Weights of a small mixture-of-experts language model, trained from scratch on English Wikipedia.
Size: 13 layers, vocabulary 16384, 109M parameters.
Experts: 64 tanh GELU neurons an expert, 8 picks a token, a sigmoid router.
Training: a variant of Muon for the experts, 8787 steps.
Below are experts of layer 5 (counted from 0) of a mixture-of-experts language model. Rows are named router (the router's row for the expert), up (a neuron's input weights, with its number) and show model dimensions 512-575. Each number is 500 + 40 x the weight over its row's rms, rounded and kept within 0 to 999. Numbers have three digits each.
Before each expert's rows: a language model's description of what the expert responds to. This comes from a sample of Wikipedia text that the model never trained on.

# expert 3
What it handles: Section and sentence openers. Opening words of sections, sentences and list entries, e.g. See also, However, During, Preceded by, plus table divider rows.
router:505510505421492500499432472432555554530439509462451523451473483503528443552551536544504520507586447557472463469471445484524546405490542450461512532497468507536541510440478527439488409522479431
up0:493500541546518507509508466487441561464518578512455501503557446466494502613548453521416536450504558590456564533511439475485587537438479514562549440586521574528453506519506519535451531559483491
up1:520523486493545472550548483508489517553448562474474519456517500450545482432466449480466465558458498457530513540482477476503524447551469488497475490499481513457478460490499581454438485562564530
up2:519561483426464428397510537570533553521489468517520544591475434571425481431548580481562514535461503558451509397516481490538489472446495501515573478508460483528538527457452527495428450491484491
up3:470483476407460425506518517429504510582512545489508467413517526544483550457576452486521519523506572513430501464465497475543487446475563633484467581559477476478472550530583488479543434503500508
up4:473516502442469519521496544542513520470488483506523516461483518529452530438510441514469482522540465446544563510483466533577542445456474488494531453493478501454562542457548499457516528484480502
up5:448525519469434516537403496475505568472411440504510490521428498631490523636505552491498520434586433449509469521521474515487560466441484489461489517517490409580536512526442394507521454485502549
up6:488585468472503515557469526437514470474490543584464477574540479490494480462536564423478496495458461501585450504505460387536493485597548510503542456482457533476424502439438452498512508521491454
up7:473444509545571523498495528440526462484531549479496514500483540487510507581457513481558487587478448465504559484549580463495420411552513497455484605517432567545538470557441480539589515456530543

# expert 18
What it handles: Sentence and section ends. Line breaks, sentence-final periods, closing parentheses and quotes, and == heading markers, where a sentence, line or section ends.
router:541442460489515477428350515523538579482465423505479478486592498498438460485495511522581447487559398552509525531495497473478567483526478428453520549485513467476499439428532520518502564480521489
up0:535487559447506475522501511523504559455459494479442512507480493502525527517473557566518484549441451489476526509501502468494416527430503497437467503536503431452464428545457458493497576540509560
up1:560473473551572459497507540467470498514502481454503488497489524535464459457518518489524529493508455474468528471555458478525373513523533550464511503482427429541501510517479485490528577472482570
up2:565466498499601497613558481460571486542527479488495453492524511480581509466536475526529550504529469421492527512511472458513425534509471599462441548488554449553498529489574435546548421436510522
up3:458467471475572518505559535580519511494548469450503476556542531440496451506489521534535500515477458454477466571499513527516555553493453446547513485508524522440409563475480480484569496506533519
up4:588518503564517538445527498589485584540485538533481488489533530469508566446486555448505506453533563523463533500487544487501512445461491460471538453545471466489532479471520558539538471533522547
up5:488502547507550522483460496550461447491552525438524519491489573527522550541512498462481509592491504500453444484477579456487456484502465506489482473435493488515537487475540449558502560494547486
up6:588513541465520529487501523520430495504496496564433566537555489479501545536541486474519536520523462512574488517533436463500522442518483502576423507468504524531462465517503597491561511468533526
up7:445474563450474526518515433515465524531547482439468564507521490480435503572558465506460488497488509572441469469480517510529437522510534487524477556499485499422446495486541413570472526477477576

# expert 41
What it handles: Clause verbs and connectives. Finite verbs after a subject and clause-linking words such as has, uses, lends, when, during, while, including, because.
router:467489479560484515479479490552515469500506487510477530517495450558452476545453516500501494512595479484504491561471443570532523497530514522529521522545500480538568505495457509498459485582492511
up0:496545515454449510451554543483427483545537510507486554476518417533567446513561474491503434461472508454537423486485471470520481519497502416500527480519517481478459530532448449462487457437493449
up1:457395452467488512484452490462543422531471531501557436459535561514505423451480385458513481482557540515429560478529574483497516501472400469557501519548470484574574509450428523512543555488497451
up2:525557402473484474412474537482456553469537523457512527553457454513539536548535507467467508516444495450555493453503426502460414559453493490515497529532514420582561464511529480489539479479496452
up3:505473514514524423455552539570462511563576416494517550486422452493451460536513478492522472440563500565487513496505519491526538406503526538517486535478435467482466499549539492425541483526482504
up4:518496433435472559579506510454455443423495454516514497461562478502530529502492529570485496541529517524443550446452471501466597501468551526472536467526534454497512504526538539479523543481515526
up5:562518550522492555457534497518517544477533521409406461435470464560506512579567527485515524525510468521454444525456510537458582472472545526514477524452445482442507544520499479481494429544514547
up6:451540524522478507540468506498483442507504501605548487523560457480475471472458425474485485516516535428458525519539518557471461491541510535512535511486541472528503513486509520530545506492483468
up7:557558480586493495506522446482501485552487432500544463481468478437417501517473400509515522482449548496523496502437576482466498542475487509568505490506529460474515468458541507523522588507497527

# expert 11
What it handles: Section markup and biography verbs. Heading markers, table pipes, brackets and dashes, plus main verbs and pronouns opening biography clauses, such as ==, wrote, was, She.
router:428500516499425473489445465474529481496469505535502488516540536502459409522486451469501478463540481474460492553427489564474507475484481538536468533508490493585483514470511507478433456491443456
up0:455527434550501443459508487543552454567444528471525507442515503545464475457485559519499485453561512478494515503453509501504441550459514499452524518482511500464506532548512428486526537574548498
up1:567567545467461470451459461490511559521551542518505471539566471411495445454491471435474527460520523466439427408485495491470570473450481495498488451502497468527502526514419479585461458496498514
up2:427484558496504503469519537558589518507454518534454524472511554535482520510541424472512458535434543502581504539480541549480508565503498424493488539483507529490485523519545504503516494567507437
up3:490496527473477504452504498472486524552507447555499500527507574509585534501470500470523478582473470453559528513510553496483496458494547504560531479515475560545566529479575463516504512492457544
up4:496472466466535527429383610422462522477510425534546540493507502483483452451507511460476569492530512547479549503500506544575516549466543487460550497487516538491512441570465537527512402532558429
up5:508503461464505479479501466533450422512522543527538541501584470505445478468530477527509550512495536485554491533444498489457526449470517474485486588427482492473487456488442546541471503531544486
up6:496492440414540518488477509460492530559542554524491477397543487461447525465545509498512492542471574475446464461525463495521552476425452461582530474502529477542572505474419508558489438567480517
up7:495563524537474494443510454523498495514492479541505526528549536416470504487510487458427483466539490528548510553474413460474538502590481508626516463530529591577502508492452578491499492507510532

# expert 44
What it handles: Year prefixes. The century prefix of four-digit years in dates, tables and parentheses, such as 202, 201, 199, followed by the final digit.
router:484510476526503459465475535561497528488490491522474482475604520515520454549568465477459458471569424508446453508474507557519570493522495468523507575510573454491526481475524515480458495479463492
up0:495495492484478532441519473477438517529474462517463430490541585478456460537499485489415557469558549429494483548518476445490487452469483432453529587459478504477577494530478466497433498527489527
up1:541552509434506485481515472472432531456546456481437521476476535558550454482551479479541485459542544483522521458452550518503428534559419467470508563514555485514513551536491460492552555558502507
up2:541504539516497497474459488494516504507454517456565546499494485524483499526527453519517503554462526559549513471525517543498526512449500516528465530592567455511479555561524524553468483515541532
up3:503483550526566537508523452525492508520511487452546539512463531459491535490551526542530488482478471560483522494450575428517455479439473500509431491521504583470502439565539470526549544500503457
up4:558532440515515433524489499523500584454527541532462561474442523432469461488542517482485525478518510437575504534556498468550532486553485525497469517498493463506478529486479555493505471465495491
up5:550489440489548503485511512476425564500418608501504574528453423543443512531490511505459452492494492565504497513503539551556489499519568449518453554515553432569480515556512503395476585519505503
up6:506562524555543526427553474458474606485534452502527492521552516550485509563478510507534452453570497474462473603479489507509533559571487530592498586539552473477527623515514536510461540456457477
up7:505504472503471471492440559494536548432450416536543454565431539595506545589493488440532550459474458416439476551530494537578484561555463558559507557537514447456509524538504462482494436484501483

# expert 53
What it handles: Sports action verbs and stats. Past-tense achievement verbs in sports careers, such as won, took, threw, broke, finished, plus cells in election and statistics tables.
router:486481488544461476490514480468518489532413523492431512494519479525552445521528512487506486482608490516483491534426458564518535421448545535540459514471566521497497514452498511472443459542449533
up0:427483556501488474475528484542472521453491433469471509508505498549522560509528469454475558477536536578430530489451501499511519508516541510564473443510539607516516484484509551501539567537427537
up1:507535488491479535471520456520467546562506511416494521456493501522512534524463536459513504464499479507519446446479477560530525462519577481546517475522458568607492489524547502453528424542427486
up2:515444517454451529484481454548471492575505502480477574497453596481516542583508546504488531441487531461490567510378510591585452532510449502511479506476532503427542534519614485472413497486589560
up3:463508519423482473512461446494471551478555487490505531496549524439518474522544532512435550480552491517501545483500413479485447502544501515552514390425475448474530503457511453486556489539464498
up4:501459574500598455534491522464434498528486565507423558516500565420458491496539499561488537516470509527451518527520510553552509519492496527570431478459484530537468515535492565519556510528480556
up5:509518484483550515502463419427545515567535572486531484485549536456514519474518537524461466481573498594480459506513455478444542522523525489553520507488486446506543480506492519506449532544567468
up6:480508501495508477492489582515557486506560529522504458479454459565530498473474535499398442454486477453508516495459510464444492498449544486518436513488500484504545520463489517519447441462505487
up7:500489521489427529564398523452547503517529479582523536367512469482496578509513476510398513504507449519536460542527530520579529502500573482514483502479521450550524482512512499566495530515452464

# expert 27
What it handles: Prepositions. Prepositions like in, of, on, during, within, at, for, often in sports season prose, e.g. Attack on, with the Rangers in.
router:527423492510503524525551453620509466513500576418447443425510513532528413515477496497564478510587530569459461480446462548587596424509517474480508536481522455451508533518520531548487479600541543
up0:533471537538537534523569461509534511548493590520491525527495492498507445419515617483469465492443486532491397519534477446510497510449527436461477506548524539501424521456505577498483541504562532
up1:532472440509467479401518471540468493503510515496569531540506520425549555474509511490454551513466549490533507537552490537548567504538444487491524542507574446500501512447533495434495478486509430
up2:529536458481470484474588489451545437535484514510506480475498543511545468496432397455480457461572524530563421433522547545491482553507519544509542513493536514530516555501482451526492451503527483
up3:511522511459450498460488481525514503481541541487435522592516556422472450548520564489567413540419531541544535527554459510543459463510510472503514495533519510521497497414472504415483508469450518
up4:604480450439465520492487529484455402473586522491524491477502475547520479489490458438549537514480568508515488518448522475525464450503533465497447489442552500485447482528392532508516502500471558
up5:492494496472531509513480486482466523627492526460573548523489517521508477428490524532504531468429478556500459527418464471503413522546481472475508546507483477541529531488520532476513501528489469
up6:473507518534463503497500486545430458527430525436538425468472556496491431472479438470538504515526537513452498487447537537486514484482513550525511533508482483465423483379527399532503414499519470
up7:447528472442504499493449579542454511529468474494561499481490519523467456491448524444512495539566584602524461446503501491510442452588510543500492489544570508487510487466502527535522444511512509

# expert 42
What it handles: Capitalized name starts. Capitalized starts of names, titles and quoted song lines, such as New York, It in quotes, St, Los, Roman-ians.
router:491427517567489487523468541569468489525519471544502491427526494533476456521574532520464394466542483578490479503479426516510546472486494432521454550401515438479488511460463528445470499540498562
up0:522543519398568542466552513477453507465470498456491488462491480591446574479421557511494563516531496507425429490553457421487466487482524486498544562484508459497527538501533594504450504472463495
up1:518436480510432504482433580527515466561574548521464458494437458515487535515502554447506425439466440489576494535481463528483515511536474517554526516481472477493497556472521469539471428516483531
up2:541430524463522570540528570499528442564469496502503509437481468427428504448539489519447447525452537572508513565423511489431489549505542566516439495495457420449453484548547480520499558498527517
up3:530539488511587521528533455534492415481461501547470473474540433593506494453445437453463450490492514449584515457522498516475506546451538485536432475558546504507505577537518482443458469473494553
up4:442488511509490502489541544486450457540516479501496414429450503503461553495504503467454437500435499536451500537527522526509514527464511494489500542524498431473553467388437481485464506460535494
up5:570526481579455416463601527448479438473544476564458504533474470495472511490523511545490488508518458589532508480519518483504487520508481488475506475503554485477537518493531454427473467459504550
up6:468438501519466489463503531499436443568510502502508527484556555456489469524490486560483394515505515534479564521470453459474505480422516458423468502467477484457527527459469520481513493495507561
up7:430561522515449488500514485521564490490415485560555477485497532546525431522497386545529494467493489491556529464533541509456527456474469575545507492591472513492475525455546494471522519575507545

# expert 50
What it handles: Dates and month names. Month names and single digits inside dates, list entries and timelines, such as September 1904, June, 1 to 9.
router:476487507458485476416460516509481509489504530477494479436532465493527501492458493465518464515528445505429480506521494559531514461494534512530533584485479518517535473475524478533416445513456475
up0:423472467489468465473523476496458511561534479520514542493474472558569487508427615476483549554504563423527548526447450461474510479508574406518536513531511485544535492455464550474492502535584472
up1:488548500482489519472514550502521504534525551449511499481547506499432509542467508460511533547477493480451445510526586493543627428480473540467508507452471547422507507549536516485520528500514489
up2:502523465462468492503545467535505534536500493471481493511493480466585472470519461432506499524522463428474416506496560519527503467524479449472462531495525415438550515605429463466439386508501476
up3:571499499484495576487556565510430456561471534430583567562486559485535518568488451475492531525531459443493473489478523470487504522529559504556491425492481597532468543485493469523527507500569506
up4:475433599479508499453482500548520488551490553506543413551506479468466478522476548524486507498530508501450551492504504486487500532522535570517490507438448521515490502479474548456518531549472461
up5:506539540493490526492474540457475445474554562536450536447474540445549398453484540542533516473522519593529556438545554523527469496517528506556522488483461422470502558462496528428514417516593441
up6:495446453479486454494439507453505494512413491533443454495517477493558495453562575478484524514552444485547465484500531548540492497560492502535543528490429528492488498500507482478498440462503420
up7:516519514552527498530562498544511432528473537487548467486516530448492454537505568495511494477574522566506437554458532486436561487510484528445520460515497491495461516480527558492446481471536409

# expert 21
What it handles: Names and place nouns. Person first names, place words and modifiers in names, such as Michael, County, Street, Avenue, Sunbury native, Oklahoma chapter.
router:460519537499449493467486456536495498519486523483436414514548482524480457505476455476483452480501538532519551534425437568525535465507489444561528556494540494503543527436516434473520484539437568
up0:507554517499521361474515537458595508521465494450548499520457471501565513475501459469488519546463465508474536498481462451463512572489522552493467549484467483504481455514492565534477502466599492
up1:453441477557459545504555432532436551490590578522523490540487559487565540488449536486484480500482563478441551496506422516473549551490532516511465541559543526548522471436506497440447537499492468
up2:445557475531502524565487465547519460480544558482535494495483460479551470402407431495507526529507485550501529457446519511490460601498532455520555485556538487484537467564496454552485451462487506
up3:419443397487560533561517421465484469504595617532533507473542533451499483499510490449566519493479513548554447574495490538477528483532559458493524521487513525439572520559478477588524487471491526
up4:473507504487503522492535426481553476424490451536500472565487491522462429435525523538430433505487541458524551527568522521498523509504442523518592488519480575394425532425480505488506475465498488
up5:481541559576471488556503554475497570494483510565509519463469488500529465496485533444574524416546477484473456550512563460493496517548562481509496459497503502560461478518525576480554557483505521
up6:501509414417394479503540560513439567492523512527472453453540568578450460503440465553525576537467591493508541482464544528506471520447507531505511532448541474493580555460459452459482500572503459
up7:513532470483472509561510514455473449492457468489531530502547478481572483511509547464476501491518543527518503537521509441567528475406474461501497523454572523603478557526473495499514495474537506

# expert 51
What it handles: Noun endings mid-sentence. Final pieces of common nouns, often suffixes -ation, -ers, -ings, usually followed by of, and, in: allocation, Entrance, aggregate.
router:611467479498513496391483523508487488547546462429483487511563504487419445517602460453529434523501479522489450496446532465532574404502531457566502574457477497536496518444448541478523585486464502
up0:474545484527587442536453422510513502491578456427428508497445517464495437510517423526554526483424510553434580451570494446532477406494521522478496475545507515531526466464543509521602441509443471
up1:499603444485505487459544426504524417475529479511503454535530516592467514556504436443611489503522504481500477508451483402467546585462482519570522475541451492543490529512562484483449558436446485
up2:505505442536488492514421518429498497460508485529465513533486571506490449526522534471549481458485494457488503522454497561548560467540539474417541501530514500452463362486467550562503441527530564
up3:568427493530506527508529414509478506483443471515552510472425506487449440451482424487486538498519487464583550590463452472531512518488567484436427512529483493427547469463489530478495485535491489
up4:516460480527493520515491523448523572534469525414548505496474485564469511522526498515449498530523426479483522472548403495443590564491509513502533572477479496571455493487473442482458556531527525
up5:457528503456500528533462566540573526442527463541488579520477526479509528464487491542518446480541564421510502537471546456493484458440485380526488436523471481495530487539498525538445505538495539
up6:534533486412528536510518526473485481478478513476458545475470457471577532539535515485535519427495470507525448560535432487502556538529472482445473480520442454563524517486574484525508609433496497
up7:511542483499452504414523499558480532477491487530520528522535509492516452484541417433484481502476580420484526492521535473477513407466460456571452518466549454499468507507518488455554442481435495

# expert 17
What it handles: Digits and foreign fragments. Single digits, apostrophes, letters inside abbreviations, and pieces of non-English or non-Latin words, such as U.S., 1s, Khrushchev, Japanese characters.
router:616452512531474451492474497565517516501489509532571569507524571575432535594563527518526456471526452485460456553507468555497521479417507507523560500465525464499545507416496454514434490520499520
up0:502458486408486507520560519439466523484487420507450516476493527504498570536492518474518479452541511471495515467508450517544523552532496546425496505469512573475577557448517518467479558437478544
up1:517490568428508525508484544542510570567452504507528488517455571516464438503578470526439548508505474533529410479528508512496477511489406479433586542473569541566489501534454520578470400537452500
up2:601469542442437458456532500574472463532564506515552509502514552614434472447497508529511521555466472527494483545519513479555562505419478523498539494483506504534553507488514489444500547540480477
up3:515460492515433549530498521590605547554535576486566538510471499416475458473553558486535456459460511491456484484555563481447474449514429469458527512448513461487478515487506520431462503437474493
up4:553495484464565533559434442519507474543498534523538543525505505474518428573480577527506452501528499464482456577561432471440493536471437512484600511520424485491496466531481478507503541440503485
up5:545533491558495547468591578450518399490582494450534427465522497505497454473482470448511436432513441468551452500574525482461467474449519499470489526470481478450543571503503466487426533561479522
up6:533510491582572502591483556581473581526556501541555499525448442574556502463551482516580471539457608565508555482454488506519476494510448441520485477492467438435515521513491525496470489529485439
up7:569571528517534530541498453530484501473576491466478484564526455554514478494590537484491496544499511526461505552456456532533522455448395442432542472492589505522523491580439520470504504516490564

# expert 2
What it handles: Capitalized name openings. First capitalized piece of a proper name starting a new word, often after commas, pipes or dashes, such as Al, Ch, Mar, Gr.
router:523431505517432408483500543576513530479445498501488507454500541539441406511570505497479407448594490519494481662503435576569530486526495419515438522455520477440503460464535553489473471567542580
up0:501502594581481466451437504527477477493504496457504503461511490513510566523565513577504488519507535456455446551494546492527495545484523518401583493493530468462446453531485452487418554469505437
up1:506439477537478481472550514421556483539517518503502464492569481519509512484545454502509480435536472545469431550574479512538474477541510533487464576453491463493506501479504486489565464502542492
up2:570498457544527522531465490490441527514586498494572498621508457522533499436506502493515430504531522406523451529564485432549515431479434488577511490471421468498486497569579545487460481442486500
up3:427487508483501475563579482515534482552506468496453465475461451465533467495506558464473466505527553523513480470471400549539501488576462518470466516520607476523527486495541524411538555535512545
up4:605530476472453546474595433491461569512543503544499509499512503494417494508561488525497572483503546507431451557497527422508457472487476499522596493477464447562478538493508477460472470575528493
up5:482490477499497480472506477566455533484539497497561495445488543447441442512483544544559525446508507547485447528483427510449561535461498518589441457551544465515470457453492517465536539473533558
up6:447476508488545561585485466409530529565487453558442506465480526506448500530503440445515474511414524507475474541518461493499506505510462537480493501572509502574472483541475520559459515481495442
up7:534470506474492471443508541551538498494509495506558501580573497493496530531427427431553482537470485491424537483459547497498555503515462531530529412467463479531516526531430468468465548483444433

# expert 58
What it handles: Past participles and -ing. Past participle and -ing verb endings after was or were, e.g. known, used, born, based, published, punished, often followed by to, by or as.
router:456459451535545504514516465483493452531473480431452500476496498513500462531483542451505495484575420505438525470495485523513487473479478475572501544468491465488530545466481510490481462477504455
up0:518454547444449413465521520489478491558477492490561501491535574567440514556503494468456481521483485502507555438547474497457528449516533533470446588522518544423574446459527560559467455500497477
up1:504505435429529490414426530548448476503477449531482523481484460445488470518479551514496365465494504491507553523449476432534562532483477453477574467520528461509424437460535524464447572489551471
up2:560477529569568537505528534543498554541519443548538506544545404584518480538489509546513460483514417566567514537533459495556485451572479481530527530618528542484418416466496552553530459499533506
up3:468465524548504502446462503440510439457518544558477487492456457532504413465507492488519503509483508497525505511473475461547578492549542444482481478491531495452575492432508414471525539451600495
up4:473537449570469526524579445498510532474402545488484543520474519499495451523475480504469525470492498521454534552475498544451496557511524483508505613524533464489479451541518466505507501525472532
up5:511467516475533513546517518455550498511555480452483560453416473500526539495536488479431511482489474532594471592505456518426525424551568522525468518444509506513483517519451575545517479516481506
up6:535486538525509437438549478469486548484486519563423479532451553516491509512483562486480478489556470459550459482458448546550506468554540463507522458551499554505498458464440534501511491480514508
up7:508470443523473501560515494412490545515511463574544502477480545556560562559484489516500518565444524456487502481529476428557453574463440385490548465556458520473483451469545517529544482477428522

# expert 12
What it handles: Stats cells, ordinal nouns. Numbers and year pieces in results tables (1917–18, 2019–present), and nouns after ordinals or adjectives in sports text, such as position, day, season.
router:513505468481464510468415521583468520521472496476395509471471467504459494484491587465451464486516436576501460575406504457517594495438473447543483515457532504484489539460517536389496536508430557
up0:506517547508460546425503586547459554511480478517502574437489484519423454454508554520485473513497478516481508622454536464510470470452511524527474490492500596488461541549471541519519489513492555
up1:540545533518428558504544475531495528476506523485535496497468476518525457481445525486450580446481580451498528527508525484586489552507511508513475594437481536573503549472480492513478443506535482
up2:457540500460510566528501473506498430549499483444474505468512421530443418599554545476398467443490512538528486478473438465484506537463481480541490571440440486537508487502562514463513518450460503
up3:517554555531421524503549418465460492469501584532477429514504421515463528540447511508483534498496544481523551450565472473555506466505435537505422481446535416559449494475468468494536481460480520
up4:470512541460458455486498449504496482479463528547475494506525540456511452490540563559578521508543472482423562590509600590518560483459502519498528488418471501485506500497531498478527589454540496
up5:493475464519527506511476555510557476534498515477444466488508481530519464526486487459467501438540556438493531464534433542567465473522508562534504534536506438516493480494508489535536526505442488
up6:497481526496489502507497556569503486520580479598423406499519433542453499545508554431500487453476523561508395504499519440473516535558504515459454503527503498495452522483457548467500534602526502
up7:550492530489534552530503505469538523535544564519544462556512471500528538496504505536513471435489502491485446466557539501498478515505468510442555458444505460494520551427497481424497482448496548

# expert 30
What it handles: From and clause boundaries. The word from in prose (from 1963, from the cast), plus periods, closing quotes, paragraph breaks and table pipes ending clauses or lines.
router:447473500545506517517483520502481506488440442486440397441513464529485464543514475507480442425495452582482514549543499535514498467557511490495493538465513439431544523452473455520520517482516539
up0:514459511463551470466476472458496546451507490468414504536523512555467500579509461560456513427529527495499545556528480512490515515470494472501472520466506470500530521504497501527458527481460546
up1:480542537517505451474462496450503497539526500533490481472518560453532521509416584490509554546484495472505518494519563467576568497424521501521576551454527517468507442559504460471476594540541497
up2:473521492573483460544562412508490491515469480451490450582491542518480464518473469489529475499535460396495508538498475561560551489504507545577400538519494457476440464509546493499521520475515540
up3:484518530522506469534486522415540478530544428442526534463493483501506371511534591496523474479532417505452489495541444512570479481432559472434530484544492438498496464552524464534580479511519425
up4:440430511605415581506546491550559521538539512536495500518488482563479537465549500538497515477550457489540528503537544576483443565531461543479476493507539465488521542536453409526562574516553466
up5:503495457535562510539461488456545471470537501443494455553482492545565497468447431535469571424528499489502542461589529444566495445414505498472504516461476597539422515540529627533452500514496444
up6:499532523525561560503506519518528562527460514553469485554473445484451421447489540508510459452570498540530462513524441463525591458551466525538450484514549483494545521498518488497428527533515417
up7:598537597516566559487514560474408578540505466524527561518503407491506513503552552482437526518489467534562549559521498491491505500558421414509546522541464399459479505546450553501479434512564505

# expert 39
What it handles: Adjective and name endings. Endings and words forming adjectives or name parts before a noun, e.g. Archaic, Revival, Baroque, British, German, York, -ville.
router:499463481474442449431495525470437456494462502511500511432513582538513472577509444484504497507484443505445520490464490488514564515453494501572461575481494455535547621470494441522524527484440543
up0:422465480494510459517506461445512481451487522568538521416466523470550510433470499510483540442520647449491477445476561456489542429499613503516421537503580459476468456537475510511487479558486505
up1:504538493486511510518504511526556457463512472451434508513487465507480508521539419501576462569490451555459534543471502489539496539444500529539520526496549590487421556470516489468429586528439540
up2:506582519478517523478479500511504457493502470466490510590544511530493497524548503473525469520523505485494480565537466540521526431470500466535508557511471464488477537514445546519543504436485498
up3:511517545456523455573496487554449486514468423465505509480502519478545523466523506471554509551470579517524450448453513524448493612520493509452479535504489443472518420508540524437552476518489439
up4:492511549511502484507574526475488559499510537547543480574500529443483512534497468543537438483519556504424471562520556495532470464435447568438469521535499503427504464469557525506518468467465500
up5:509472543484463577463534470547484477476476531548524530493553469544500563497457510508501478476443510545456486462531558406461475481502489500467516530512557436378533524504460457465463567561551529
up6:497568521459482508550421560433536500497522518500462436472432500509510510488521538469480502469413437466480442428542488503499494448478473559526495491479489449535378421514437475526500532503503484
up7:559514426521518453482474462480487435512463509523514530490423470470514462476545499480593567546514509517498507516462429485500428481487512489525520527484453513564413526542506550474466497451443446

# expert 31
What it handles: Verbs after auxiliaries. Verbs, adverbs and nominal suffixes following is, was, are or to in prose, such as began, found, also, -ization.
router:449451468473558497489502498519445478542513506415485500493512500526442441551532499469482474425483497457422516470423510547532508458514536489487453529490472515514505515491466494470482541489450491
up0:519501513557510518475487493467466488456553448454497452497472442472513523510575427486465510449473481559466541530496475524501416449505620476524534596491499459484519529466503517425502503464471542
up1:498468528457492429486573467525464521529445473539567575512523497569511469502555458474458512477468530553456551518503584503476503510565473526499530532480475498528458451577450441546515392573523546
up2:485426520494520491532460485426518462507500512475518545534506431513470464503528561450543482519497435490477516531450506427460561510489544463561478433564451467487447495487525498579553551559510460
up3:482418526456438528457484514523483518507489511466517507433501543446462452462583487469487453474495493493452551541457477486564492477499492465463484521516513456483449481545475537488563489520479477
up4:555527489468461474474499550536473402504534487606482516493463468547522501509507517570490457466430537538498512461509456583504514492571462540578455473503520514497482542555481430525528465483483492
up5:469433487533464461542455506557512474471467489551506521539536529460489503535475558597481489497511450502436454578512463497562497452543498445487488508478473444471516505544493547509518434499547530
up6:565628476579563487501557458492458451534471567514494440541489445428443559551446436472454570471455511496446543495515522488428532523510563521502479493518415497545499492523482494465574534566540467
up7:486432514485509519570539470525599464558591527478434473450563526499534471457543447501498507599404548533423576445479542547401584474441490541516461526574449512437590516444538419519477537518531460

# expert 6
What it handles: Table pipes, list dashes. Cell-separator pipes in tables of sports or election statistics, dashes starting list items, plus auxiliaries and modals like was, not, never, may.
router:489522537493523496506448534534534507479488518485481455457515464514441436467480502486550499522507526542505483552416485487540505512481499500511535540518609493431515535440507511469434460497426561
up0:470433603446502520521565479494434540526461489546459472491541535460506500445491482567541487567465538528431470502500517443609452457518465568524462463485580529463450555455536473517428606567572526
up1:534541590458483519509441522427464526477492451470455539497498493467476481459488573525462444516478559503526566600470430490489505471460493492462540473476528492542531485532562520461454496475499497
up2:532568552518501488493515506472497541485525507465446510488488515515462494519467434495498492474508504459526543473467472484473437521461490525497528497549503511491441548480490490451496499498435448
up3:506434512423534512565526511553475573484398492491528563482477550497426530449485519391518517496477611598425588512481583496495522514507484432484507575497503529517500426492532541555460497495488526
up4:483525507534503445456451445516439511577506494433454505511546482504459460488535483439537551469605512448545499432522536553424434494436462476546444539528447531520446501531518486542449492455481441
up5:494465505419508523384430458478478495518543457552430516506515473496453468509500432537473533554436476580484446427498523477541451469503526478467539531494584545474541508459542511486524492526473488
up6:500425474518490497521528510492526483512536526527463476574551510574494536457460435437582466466529558495459454442514479525490517511437525551507514500431583510478536512482531451461551471456492511
up7:532620487495516525477563525532500548446549447504445475496564518463494484508463485525558477467485534526527455465540433490521560538511541476524468554588524428530512547510458513470544521458547496

# expert 26
What it handles: Technical and math text. Pieces in mathematical or technical prose and LaTeX, like coordin and estim, plus digits and abbreviations such as Jr and 192.
router:489462527525519446474463584508536464513561462495474481439482505491474484537502436493506409450583429544490432534535488553561523461530540432488487583482476509479526513498499392539508455498534550
up0:616543524463556479471482519542495512532553436499470521440461456507440504518525494492472491554442469504511473475547576487507502538456559452494503549474483500492514520480520484416540598439506535
up1:405474454507446575520530531441518464465486499535575466555495487490526516536499416493524489450485453544471518513533593526505445498452508480471574486496529520502496602565454489522457495543515433
up2:488482498436488501523459551518476525540431513541553574557468508482453533486498420520536487487500493470501532524521487501563415474508485462560522456495437536467462522521419506552500507495498535
up3:445514499469533485463513542571489412461450521542548519487483585538537429575465466461410494488523539566541462551546500523450566470462583398514486498498470512507476544530438394459549498502556508
up4:501526471529504507504448491451452525511511553507520431500507459502525455490544492527584500511510513505552534460480440466518527499548442499563486611509606462500550563474504455608522527455521511
up5:515508467563512544481510510494424550480439525543519475593549568538478438491487423470402560481489482499417519497524537497598509540463538572535505464543541453460577502527480464503505499504558509
up6:612453458494509550540540487496524462509569483508525490447496492457496491532504527542511526503477494511537436544507543524608484551509463405518520527495462473466478431519548510486494581482503544
up7:509508581447437456517519518443486503491464540538541518503526575499542592514455514442479490544380514500587484475543508489497524497492474457500521583503476459521469573465460471545535510525463498

# expert 25
What it handles: Numbers and quantity words. Numerals and counting words in tables, dates, lists and military units, such as three, several, 35, 13, half.
router:578409488506512516452505559504538508513514474541519496494459497536490507478559485485509514499585433528491475495464540515536497406500533439435479525417553517477544507451510479580498554515538534
up0:500452495466493537448515490446557533540472463510529503550461441486502574505543596415486542533512476345490507538492557513460507499441509505496532501534483527489501564521478555484515565466520560
up1:450475472465583540470540570563467516538536463497500462534437594532515506510553452493505529486545523473464439489524457527550537502524566468458488530464484538409532517557482540520557547518491517
up2:495587450456527517563463429521511548487478432435522546497479544508441506475515473504497496539504467494470551489503571550598498515544464487509569494509534481428462440551478473568487499474476513
up3:518530514450554560521512494555526506450498454539445498458610437518488582470556566509544510511509535523500458447460553481489443425604502487473576466532538450442488489463461513428485486507550496
up4:487541399467504504417545448468557507503522436582522542501546582488564476446510410540484554511486525500525523555461555482528492561523477435401524535555581481423560463489504458590551484482474509
up5:476492463525548557517591524547571564509505473547548573530538506492482525505522530470594493513444419479513472516474552499497503479448525583555468479437464486475548532553508500470495555510471462
up6:525458449478451563524579546517454437477515493501517453497464536522498491489490486491431520487554507481477483539547480522544481514463458452463507497553526496470494483468529440505506544424499580
up7:484518466481548473539531473470530505499516500418466470506485471548455506508545505455492543548438499535461487537505505487509518519495449524455483532549461503548489488476461515445569476448423494